config.toml
n_layer = 13
moe_layers = [1, 2, 3, 4, 5, 6, 7, 8, 9, 10, 11, 12]
normalize_top_k = false
routed_scale = 1.0
tie_embeddings = false
dataset = "wikipedia_en"
Below are experts of layer 5 (counted from 0) of a mixture-of-experts language model. Rows are named router (the router's row for the expert) and show model dimensions 224-447. Each number is 128 + 32 x the weight over its row's rms, rounded and kept within 0 to 255. Numbers have three digits each.
After each expert's rows: "mostly gets" lists some tokens that are sent to it at least half of the time. This comes from a sample of Wikipedia text that the model never trained on.

# expert 0
router:134144110133099131133179097142125093115138181103093166080132184130182121097135119151143125128152151142136101161122132106178123142141120099137157116163102190156125046174126130163148097151131137069157137124123111084170086119113131090145153082099143142134126162147095090153117111112153170108138111105083118117124136103073140061125194177102141168092104139132069195164146096179123145159149127138150195084066145122181117109120138137148123087155161137091158108137140111176150143096123179146160208099113137145126111135090191169187119116144100142179133112124131107105140166132140153097172118134206168108191146133074156112135186142134135082075139104143109128122028126070122124023132
mostly gets: " September", " January", " June", " December", " May", " August"

# expert 10
router:067089105073127169167098098149107188094109096122054089063120119130102119036120110119126143068187177096150087090140110144123126115125104149171170104088170146078126139138155129107154131130164071190083149066135112071117131158156177132083136033172137157091123164117173142151143163083075123179147112126087092151122125094118145115080129110081093140129198076190123120106158104127160149151123197116109189092142152091129159219181105093092134085147194151110147169135147154134089157146136144135114179189172106074144116129135145087149100084138101110163176124134126103116112081100092090093083157154193122151118094138113078138105155114121137117136133077132101177151118104085099133092146
mostly gets: "ization", "ive", " Donald", "ation", "ment", " feedback"

# expert 6
router:123100100118134129118144106128175046124108135103077151175109134106144125079127163115158205124208090125196115139101180141137109148062056125116161128192133128109151113169138147137124087096115170138143167161199144122075142099057130095103158183096115083101167120116077153115127073084152135180132077154088108145104115079127186147135099111117116116114105064133137161118143082130110138130154173142145136167103145170138116138163077171091121126131161140090180120147137155077157126155127080164151094148154121185069114129132151155154131161123116119110113133083058093141149112125098115183135082129109150160138181151133107103102151069148143099120096127106109161056156148117182163154133
mostly gets: " to", " under", " against", " within", " could", " over"

# expert 13
router:103134185108124137092126087089174174077094081161136122166112193141119158122128103110126171147158147114134159115141172147104130125124095102061152126124151212098137171120114133156175085121154170077143097107170117160103159149147130111090159117088095061117160113131117176105129085107188108090160091099122098108174179112060163141168149148118112187072107150135136130157116119153148145117142144116163141138149123108181149157121143189080074171176146132128136121089128115179100088220143158137120153127178137130130098145176104097077188138118130127118145072129113156176128125130099087223059120057171128153181150098111133094133109085169084181080131118080135157096059158153127125051074
mostly gets: " Space", " Roman", " space", "″E", "kin", " Adam"

# expert 2
router:149154142151125139049139141041132094154115128122118144104101132167164077143083179133126111105158127165106181158114166123193120196076090111101137121119180133138191110131118173131101146089161124079146159149143166100121051122194152106096091204184106137099140123175171080109099076098167069125128081159126128133140166061168110094090136161163113122118182150168048145114077126132085145124127127139204137113125146132157095143154180131113120115171117101133060110142125149108065129078122155127088143097077113118134104120183138081150164109159111154137129114134139123159159103130119151117045179099186114171082077187116103120131109086144100098124138141125200105106086127138121143083107
mostly gets: " UTC", " ESPN", "|---|---|\n", "ARC", " You", " How"

# expert 1
router:097165101161154074081169126127164132130132011128139106130082100151122112113130175095114164147105146150163144119166144154115094120110123113079142099161142031143106072162127131120140123107160132167137186174207106158127068064137145060095145141117125119146133111092121122168175107089203137147120110140155134162103144103159132108130111048105163232081124105141176047160117115153089134153115136124165143145138133113119104145138088097165131008137150086123072110138169133143163155052111077163098137113154102143167124074143154136086148127142064131129134129124081136108113184192146147195155161176130157156116132101114154082170161113147114090069166161105112124104142095084144073159114
mostly gets: " similar", " Conservative", "67", " Brian", "63", " died"

# expert 7
router:103152106110122094175145140090120076110128129115175192116112156160112145168072102179166177119133166181135156111105141082135156119159094133122135064141102129142062174155140158048170050172136149176081128117104143086145119090127116136116105147114116124074172167109131188111137080097103142150166133139102132118098160114108149116117125104049113124151187040161115146097163154167153135166121107112135130126128127142165094157052142181051160131114123118079100174094142112096071174125079115096117141079140087098094101141161096149130114131180128160137142125118109107159097097135087115143145070134181116121090154091120122189151158098164107147137094117147104191123113096080064104072073
mostly gets: "ka", "a", "′", "ma", "ha", " la"

# expert 5
router:078131145132126129145115080118157198114118126125117098113109155146207108135125081116122155119112128116107098058172113165135075133094104074161114092101140179162164165163114160143161146106140161141130156124140096140135131176179170153053111171123175107076156118104138157141142082107093093138126111168084128113185156123110167122145180091135177194151115124185138075154134081144133140131153117123179118176090097129119072174125068169133168106121160130174037153129086143190163120107136120113124138115140062070139113131112121146144080083157098120097162123142093149154101135156097194151129074098139155158139176144127118096115157120141137172141088125063105153107000122143103165037139
mostly gets: " able", "Mad", " taken", " bl", " referred", " considered"

# expert 14
router:103126134202192176173146157153163160093126103130113151123092103097135122135110052126103156111151097169117103102128167157164104154096130118106104135059085174150119115132104088108105138111129118121140147061160191150127169170155125165147091112065065076121151124103124115100144071099106134167181104185122153142130159100142129196177125160097091157104171124082137102147180104147135142139171084130127162132124104082183164146146123080154156080152131149110140156124161076113081146156111133167149122094127133112151121072090146132189099101191165097152151122158099161077154138198106116211126103118084133147169164113098094164200131100089130181091135094083154133105097108057088052137114
mostly gets: " •", " List", "-", " $\\", " each", "It"

# expert 15
router:118077123131145132111144082125143148166138046134129178120105161120178172099130097140116165128143111088164106142098127077140104114130092150146135172132126157174071163128152148130121076096236150094094133130148117122111104113117111129106111122178108134118197121154166117117122139120118105143168102120132079179086123148123095128114092073143099057159125138099085108126111119115116148152146114110104206126089084133158089150091146091132120020115112150135148137094192081164135115055116103049059157140103108108129095180148154124149176101145092189126138120146162147123112140174126157177159130116100137137137119073104101112167120113134127031192095146151137167113024090138140104178155
mostly gets: "==", "===", " her", " his", "====", " him"

# expert 9
router:061119099075126092107147092086133105105135205062054129131110172143110060050127157107105163083116096124134099134164119127137131113137105097179135127081144194152158186154163141119153120121102107103110157093185109163120096152123155134094079083173067161127180128099137122155159110105136118163103096157158135107162148123151132141093140147130145241144133093087099061134128102147152136138094152083120137100113105162158084110109111132145088019124144095146118129137154118156150112041107129142129159152158138153142085121165140082128185098185134161119108079124140077129087162142103147166190146146194109088094136172118173081076146073200103101240118093128117091133065136121141149105104
mostly gets: "–present", " former", " current", " since", " next", " previous"

# expert 11
router:166104165139093158118113212168198077144087054181148120118121118122095113106123124069135159102169125160155145129142144076082116138102095116169093109166118204115146138121079158118157163114168162114168128128203152108136117157137129084105112126179107080082187092146129085170155122129131154124172105144108087137166173085109117120091112123164154098106182113141147156129119125127111137145115130176119109066100136068121146128128099060116115147140116138109116151155129166161129152055193143040118144172100141180131118156097155085184147115142109178082142152179119062092104128181132137175129099088133072070115147131131140080088125067154124157136169135153188182112082159096154102138167
mostly gets: " NRHP", " SR", "197", " Route", " Av", " Co"

# expert 8
router:140126091101175092115150139121125177167166122091132129124115080111079080116139135113088111088162152163141132137147186120157160153055111100175191184094211144205122137150078172147144090105143116185126141118136152152127103088120145117116173123106110107151154163143126132149123171140185124136161134112153113108144099110145142134089093066156145129093145140078144137135129095151161143146104108086196156119095183170109151172119117095113160156114157103193136132166164081070116179167125159060129156178152135129087095143160111102117123076163124149128162109140073089095141127185112167069107109092086179140127076108036142079060097122156067161149120127090141130128088115129074162134106
mostly gets: " Nominated", " Votes", " medalist", " Phylum", " Synonyms", " classification"

# expert 12
router:167152165092148159130199143131145119150102130159183103142117111132145122060205088146109151104186110185195107119130164091132120152097147079080150153162121111052174129162127088114125161162194110124119120132100212114124138102185157082098132127087108112182101046148093144117067132080174132132146122131117106107176141109098166127157151167171128109106085135133132119092155100127116150178127105108141119142130137154100156178095071168158133128165153123140138138057117106111119129097103142133125155128088135082161097104160115149139115106136129097085218162142144114105115207106119128166137147147108124124099073093121150180090174102125063171141166162123142097109114167130124069116093
mostly gets: " th", "-inch", " fl", "oph", " est", " mm"

# expert 3
router:130163078150186163153177106130142171134109128170109141102097113095094145105100158151059164149153083087194162121142137161104095154127104114125169108112110131146101112120171140152050156149181140108114132112171136132167113133152114147113168130149079114163108158155137122089145131107169089188165133106135144146130095109120123099150145127119150140113129113177157064180084132129111142166129133103179168155172131094052133128148182125119122101148161106162176127082159055097085149171123148062070161122152049134129077093113092124089140125153086169198078068160064133082135108136200114165109123071118163124128166126084135134062129133179054086118153107115136179112101202134138112068102
mostly gets: " Bh", " Sharma", " Raj", " Ram", " Vas", " Sin"

# expert 4
router:126118109151101057113148173116133153105119130154124086110115213166127115101132130184124150093125100120142101145144155139209126166161120124114198144149120138128173144108148152109180095170097143116140124120126152170139150177110149080035177099169117114110095093153210120101110131055100157112166095144125088105162133072095170152093088126129167139096177068113085103185117141162099126150131073123138117126092155124175110155123133122143107129151185120119135108142120114190054126096158111108081225100103127134144110077122214103158149084160101158214096160106141153174118161132053121168121101116148050142190117131099097122093142121116143145134192144021090158143096134165147109116124
mostly gets: " song", " species", " town", " album", " site", " company"